config = dict(
    n_layer=8,
    d_expert=32,
    moe_layers=[0, 1, 2, 3, 4, 5, 6, 7],
    normalize_top_k=True,
    routed_scale=1.0,
    qk_norm=False,
    parallel_block=False,
    init='trunc',
    optimizer='adamw',
    beta1=0.95,
    warmup_steps=244,
    decay_fraction=1.0,
    final_lr_fraction=0.0,
)
Below are experts of layer 5 (counted from 0) of a mixture-of-experts language model. Rows are named router (the router's row for the expert) and show model dimensions 0-127. Each number is 128 + 24 x the weight over its row's rms, rounded and kept within 0 to 255.
Before each expert's rows: a language model's description of what the expert responds to. This comes from a sample of Wikipedia text that the model never trained on.

# expert 30
Plural endings and numbers. Number endings in population figures, like 8,000 and 20,000, and plural suffixes in taxonomic names, such as Caryophyllales and Eudicots.
router [117 132 133 122 148 145 124 111 124 138 121 137 166 113 175 101 157 153 108 144 118 125  76 137 128 138 103 136 129 138 140 132 153  93 142 146 103 122 140 136 117 125 126 153  90  98  89 139 171 159  93 117 167 132 171  99 140 122 163 119 115  96 143 119 134 144 130 123 112 132 154 117 112 176 128 133 130 131 137 110 119 104 196 121 143 162 136 150 172 148 132 142 117 179 103 154 126 118 159 159 139 127 165 115 144 120 123 158  64 141 115 158 127 134 127  68 195 140 132 147  94  94 125 112 159 106 136 162]

# expert 16
Word-initial pieces, 'of'. Opening pieces of names and words after punctuation, such as Ch, N, Cl, Gu; also 'of' after census percentages ("32.1% of all households").
router [140  80 131 125 165 155 117 136 135 121 114 133 156  93 149 125 134 155 172 136 105 110 102 121  88 128  63 143 132 116 154 156 115 119 162 163 146  97 160 152 112 136 118 140  93 118 101 144 181 145 108 106 116 156 150 146 148 151 157 109 115 124  99 100 124 146 135 141 107 109 149 143 135 154 164 134 149 105 123 121 151 122 183 132 166 117 111 174 156 104 105 132 117 159 122 130  99 123 151 180 155 102 143 131 132 120 139 152  99 135 120 155 108  76 131 114 170 135 128 167  92 134 159 111 146 142 141 176]

# expert 53
Mid-word pieces and by. Middle pieces of words and names like Ceram-by-cidae or Murph-y, "by" after Preceded, "Kingdom" in classification, and apostrophes.
router [123 120 137 110 177 164  94 129 144  89 151 111 178 112 133 114 152 196 136 130 120 134  79 140 120 120  94 125 128 161 184 129 132  79 127 136 122 103 133 140 130 113 118 158  85 138 112 131 194 137 108  97 135 120 178 147 130 170 148 133 132  95 102 106 129 128 153 125 108 148 142 136 100 153 140 120 134 103 102 120 123 156 175 159 116 142 129 141 129 121 110 105 126 157 132 143  95 148 151 150 153 130 145  97 139 120 136 160  91 105  96 152 122 113 138  88 172 127 121 169 108  99 119 155 133 114 122 162]

# expert 2
Gazetteer connectors, rare pieces. Commas, "is", "at", "in" and dashes linking place names in village and district stubs, plus odd byte pieces from non-Latin scripts.
router [127 138 152 160 193 149 121 117 145  91 146 148 162  97 101 102 131 161 124 142 125 147  72 139 112 127  81 157 156 142 161 110 128 124 103 141 103  98 148 122 126 140 103 116 124  80 124 136 179 166 110 115 142 139 132 101 139 156 163 130 110 133  99 114 135 129  79 122 102 114 144 134 139 160 128 130  90 131  71 119 136 125 157 135 133 168 119 155 171 125 108 136 125 162 151 162 119 138 160 136 152 123 148 146 120 146 154 162 135 117 124  98 125 129 130  85 165 159 116 173 127 150 139 136 144  93 115 180]

# expert 11
Units and word-start fragments. Unit "m" after measurements like "1.85 m" or "61 cm", plus short word-initial pieces in names and words, such as f, sc, met.
router [102 122 136 119 171 162 121 130 158 129 120 121 174  99 116 112 154 155 155 179 127 113  96 135 102 131 106 148 157 128 167 122 125 113 128 144 120 125 157 131 102 138 110 146 110 144  99 133 168 156 127 110 133 160 152 138 100 162 165  91  81 104 126 109 165 106 107 114 111 130 142 165 116 143 150 139 148 101 113 116 134 144 176 117 141 153 149 161 156 100 123 168 119 138 131 106  77 130 134 178 152 132 136 121 159 116 141 148  83 169  92 157 144 112 114 133 175 141 114 148 103 132 157 164 150 109 142 174]

# expert 17
Sentence-ending periods. Periods ending a sentence, often after a closing parenthesis or quote, such as "). It" or "hectares. Two", and list-number periods.
router [142 126 140 134 164 155  87 103 153 123  77 107 192 100 144 110 152 175 167 147 111 127  69  99 112 119  98 120 148 159 161 136 138 105 116 140 146 129 161 120 138 113 119 148  86 114  88 152 157 137 118  93 109 105 154 127 145 147 139 112 105 113 127 116 148 139 134 137 116 124 134 167 129 168 153 135 157 124 107  78 122 117 176 123 132 134 139 136 146 123  91 152 148 148 114 144 108 132 146 180 114 139 169 120 133 123 150 134  83 139 108 137 139  85 128 121 152 153 112 188  90 128 157 128 149 142 129 144]

# expert 31
Year-range dashes, table pipes. En dashes inside year ranges like 2022–23 or 2021–2025, pipes after percentages in election tables, and word pieces like sp, squ, ud.
router [131  97 163 127 154 139 129 118 157 110 129 163 158  89 154 151 136 149 166 146 132 124  92 132 133 136 103 113 154 132 168 166 142  81 111 110 143 131 141 170 104 108  82 132  92  94 106 133 175 149 113 100 107 146 142 140 119 126 156 108  92 131 106 110 128 154  99 131 134 125 135 129 108 151 140 118 114 110  89 111 176 133 201 133 134 155 121 128 162 119 117 121 135 162  99 111 132 134 119 143 147 129 164 138 118 113 167 150 127 142 135 108 141  74 115  94 168 133 136 150  71  97 153 179 139 143 140 138]

# expert 8
Table digits, "home". Single digits and blank cells in pipe-delimited tables and infobox lists, plus the word "home" in stadium or attendance contexts, e.g. "home stadium".
router [108 121 160 112 167 177 123 110 155 111 134 126 185 127 129 103 160 165 162 153 129 141  60 111 111 122 108 148 143 123 171 163 136 117 107 165 141 117 132 122 116  89 119 141 122 122 106 119 193 147 112 135 135 126 149 126 120 131 147  97  91 107 123 101 140 103 132 149 114 116 155 159 132 124 142 141 151 145 100  99 127 134 186  98 174 101 114 130 139 143  74 142 126 166 122 122 106 127 175 152 141 117 176 108 151 123 158 142 136 120 139 135 150 112 128 105 165 164 141 140 114 121 147 151 146 103 159 160]

# expert 55
Mid-word fragments; navbox semicolons. Interior word pieces like pl, an, bl, pol (split, granular, sanitation), and semicolons in "v; t; e" navigation-template markers.
router [124 103 142 113 168 167 111 124 152  93 112 110 167 142 125 118 164 136 142 164 124 115  70 121 117 123  74 112 123 141 170 135 104 111 139 160 129 132 144 147 129 142 152 137  99 131  96 152 159 178 110 110 123 132 170 100 131 147 167 104 114 106 120 126 153 119 148 131 118 117 152 161 146 140 147 118 152 127 126 125 126 138 156 135 165 126 113 179 161 125  96 137 134 154 104 131 117 127 136 184 132 116 180 109 150 118 132 146  62 161  97 163 118 122 125  94 153 160 119 167 118 135 171 146 153 100 138 154]

# expert 5
Dates and infobox fields. Numbers, years and date parts in infoboxes and tables, plus list dashes starting fields, such as 197, 1870, "- Born:".
router [124 121 174 106 162 177 113 117 151  73 127 138 201 115 154 132 146 171 182 146 126 106 111 109 130 117 116 129 136 137 148 127 136 109 121 139 151 108 154 152 116 155 127  97  86 140 108 140 180 145 125 126 124  98 158 137 138 167 148 130 115 100 121  99 134 130 108 143 127  96 156 151 137 122 183 118 139 123 120 138 129 116 162 100 176 110 112 114 161 126 109  98 150 148 140 134 109 125 143 144 136 148 119 132 125  94 157 123  58 142 121 153 103  94 119 134 139 136 134 176 105 116 153 139 171 117 109 171]

# expert 52
Years and birth dates. Year prefixes like 192, 195, 200 in dates, the "(" before age after Born entries, and initials like N. or dr in draft.
router [128  81 151 135 180 167 106 133 136 111 143 100 166 110 104 107 123 175 152 148 133  95  96 113 135 155 102  97 139 116 154 125 106 100 133 171 128 105 159 119 120 116  93 145  95  94 100 157 165 155  95 118 147 134 141  95 166 147 149 116 138  95 134 123 149  99 146 170 132  84 129 160 125 149 145 123 134 113 130 102 114 120 171  96 132 100 110 153 135 123  87 154 120 124 105 140 106 155 152 128 159 150 137  98 166 132 124 183 111 150 138 127 143 130 130 105 157 147 130 164  98 157 133 111 128 117 112 180]

# expert 61
Of and noun stems. The preposition "of" after died, one, and all (died of a heart attack, one of nine), plus stems such as household, rele, progr.
router [ 99 115 129 120 172 168 134 164 162 121 136 128 173 107 148  75 151 144 146 122 150 151  72 131 124 132 118 150 142 117 167 139 131 115 131 159 140 114 165 136  97 115 121 165  82 128 104 153 192 164 112  95 154 142 149 147 128 148 137 120 114  97 119 113 128  95 124 127 110 106 137 162 110 126 138 146 132 126 119  97 142 122 156 105 158 164  94 131 149 103 135 140  99 155 136 115 106 136 148 181 145 119 142 150 127 130 109 138  98 156 153 167 124 105 144 106 183 107 118 184 108 135 145 116 163 121 154 160]

# expert 23
Infobox colons, past participles. Colons after infobox field names like "Language: Hindi", and past-participle endings before "by" or "to", such as Succeeded, taken.
router [101 131 157 120 169 156 121 122 136 126 143 132 148  98 136  92 174 143 128 114 118 150  97 136 119 162  86 128 155 156 141 130 128 117 147 131  94 126 142 135 117 142 117 131 108 106 113 138 149 150 125 129 131 114 146 168 103 121 168  66  92  82 119 149 150 132  90 121 130  98 170 164 141 126 125 139 132 140  96 106 102 121 156 141 114 105 127 152 179 116 107 156  99 141 128 158 137 118 135 153 126 165 148 114 123 110 124 143 110 143 123 170 113 152  98  68 156 159 154 212  93 129 100 129 126  93 142 147]

# expert 49
Commas and list joiners. Commas ending clauses or list items, plus "and", "with", "including", and closing "), " before the next clause in narrative prose.
router [120 127 134 137 177 176  87 124 132 108 106 127 173 103 146 127 142 173 130 151 118 108  80 145 135 129  83 145 157 127 187 130 143 113 105 142 138 122 140 131 107 156 114 111  96  92  92 129 180 154 115 127 136 120 132 121 131 173 151  93 125 125 119 104 110 112 101 142 109 111 155 130 132 135 152  96 159 105 113 111 142  98 205 128 128 132 113 146 161 132  89 125 129 159 115 135 115 150 138 146 125 128 156 104 136 118 142 120  83 147 110 131 108 130 125  98 168 174 115 157  98 137 144 142 165  91 147 168]

# expert 37
Possessive s and determiners. Possessive 's after names and nouns (club's, Leader's), possessive pronouns his, their, its, her, and plural endings like students, women.
router [138 122 138 102 182 168 104 126 127 147 124 122 151  91 130  91 120 158 133 128 103 114  59 151 114 130  88 135 136 173 188 159 146 124 123 124 115 130 162 119 133 108 109 133  92 112  95 138 154 163 104 106 124 125 136 135 117 125 139 106  99  98 113 102 115 108 152 118  86 118 157 151  98 174 148 122 121 118 115  92 125 116 168 141 132 167 118 127 177 116  95 118 112 148 122 149 103 147 143 165 135  94 149 112 164 144 114 143  77 125 103 169 131 132 138 123 165 153 114 154 107 108 152 102 121  87 111 141]

# expert 32
Articles and conjunctions. "the", "and", "or" after prepositions in explanatory prose, as in "via email or social media", plus mid-word pieces like down, ine.
router [144 109 165 139 192 160 132 106 127 111 143 126 166 112 123 114 158 148 170 134 124 103  66 128 120 116  87 133 148 159 156 131 138 103 154 124 134 116 153 135 129 102 119 159 114 151  86 142 187 160  97  94 122 150 169 113 120 142 167  94 118 108 110 108 141 102 120 125 124 127 155 133 128 138 149 107 130 106 112 105 149 125 171 131 141 137 130 179 158 119 103 141 118 154 141 127 135 130 143 158 118 103 165 116 161 124 147 137  93 170 131 150 131 108 124 106 187 145 137 173 125 141 156 140 151 123 155 178]

# expert 27
Chart and results punctuation. Commas and opening parentheses in music chart and sports result tables, e.g. Germany (GfK), Tokyo, Japan, Belgian Albums (Ultratop, plus Team.
router [112 136 184 128 161 178 123  91 135 118 122 130 152 113 139 100 149 138 136 126 105 124  82 115 130 116  77 100 141 157 179 129 128  80 119 118 109 123 155 118 134 115 118 128 116 135 118 139 163 154 120 123 122 173 144 160 100 114 155  73  96 132 124 138 133 115 148 163  91 117 154 124  94 157 137 147 118  96  88 128 119 155 158 153 144 107 114 123 138 124 118 137 129 134 117 128  82 105 134 163 128 125 148 116 129 112 121 145  95 141 146 130 139 118 117 117 201 159 118 211 106 146 159 136 157 105 140 148]

# expert 38
Possessives and name starts. "his", "their", "the" after "and" in biographical passages about deaths and families, plus first pieces of given names like Wil, El, John.
router [120 133 134 118 172 186 140 119 137 116 115 125 165 113 156 130 132 192 161 156 119 101  78 143 104 140 109 122 132 146 176 109 137 106 118 148 135  95 166 136 105 145  80 130 112 107 125 125 177 153 103 128 145 136 150 134 122 156 155 105 105 122  95 126 158 106 143 128 118 125 153 183 117 139 148 100 152 131  95 107 141 122 157 127 169 131 142 172 141 109 103 133 128 141  93 148 123 136 138 173 124 138 144 102 141 110 119 137 108 143 108 115 155 108 114  77 172 136 110 181 103 157 155 125 134  95 123 162]

# expert 50
"average" in census text. "average" in census household-size sentences, the piece av (avalanche), capital S starts, and clause-linking "but", "there".
router [119 106 142 113 176 153 141 116 117 117 109 128 182 108 128 144 153 147 129 159 117 126  80 126 124 119 114 123 154 145 172 131 161 118 107 141 137 137 148 129 132 117 124 137 101 119  98 109 147 169 125 105 107 129 132 107 124 130 179 135 120 103  78 115 126 115 131 111 121  97 161 178 115 148 150 127 153 120 111 126 131 134 166 106 179 129 130 152 136 130  88 145 125 163 117 122 114 163 170 170 144 106 146 108 132 133 160 160 107 152 135 154 113 108 121 112 181 172 154 197 120 113 146 166 150  86 157 165]

# expert 22
Capital M, past verbs. Capital M starting words like Mollusca, Membership, Memoirs, plus biography verbs and prepositions such as with, had, won, took, received.
router [109 114 137 133 175 164  95 133 132 123 126  97 194 123 159 126 139 148 158 129 138 129  81 112 121 121  90 110 123 163 137 142 116 119 141 183 119 129 167 132 140 120 150  70  89 130  89 138 177 161 100 126 145 120 123 138 125 139 166 152 105 113 119 106 114 130 129 127 101  87 146 165 141 132 157  97 149 121  95 105 161 115 177 152 170 119 100 162 159  99  88 156 123 128 123 132 137 154 154 150 123 143 146 119 179 127 129 141 101 145 107 117  92 146 112 124 146 141 127 165 101 141 146 138 152 110 109 143]

# expert 63
Table pipes and periods. Pipes after W in league table headers, sentence-final periods before section breaks, and word pieces like rac, eng, comb.
router [128 113 150 133 166 181 107 114 137  84 136 112 173 115 125 109 145 164 155 139  97 134  84 135 132 119  62 127 162 155 166 134 111 108 150 159 106 118 145 115 109 119 127 107 103 138  95 135 188 162 112 125 123 113 153 100 111 144 147 137 102 104 117 122 125 108 125 140 102 129 174 137 111 146 148 144 147 128 129 114 156 136 167 116 167 115 122 164 141 130 106 137 143 144 138 129 110 142 145 153 156 100 149 106 128 108 150 155  77 143 128 124 117  95 130  98 165 141 125 199 116 129 141 128 145  97 142 189]

# expert 58
Ordinal suffixes, government stems. The th/nd of ordinal districts in legislative infoboxes, N in coordinates, and stems like govern, presid, inter, anc.
router [103 111 172 126 189 158 129 144 148 128  90 152 165 127 138 131 137 167 174 140 102 144  66 102 120 142 112 136 141 152 153 147 120 108 136 168 130 142 162 157  80 125 154 132  95 105  83 159 197 127 110 122 104 143 162 137 119 151 157 131  94 123 139  90 143  93 106 143 103 107 122 140 120 142 133  99 111 118 140 121 147 133 164 136 155 120  96 147 179 118  99 128 107 143 139 128 111 101 151 138 148 139 165 150 128 128 134 123 116 156 138 141 116 134 114 100 157 146 121 153 116 108 153 125 137  93 181 145]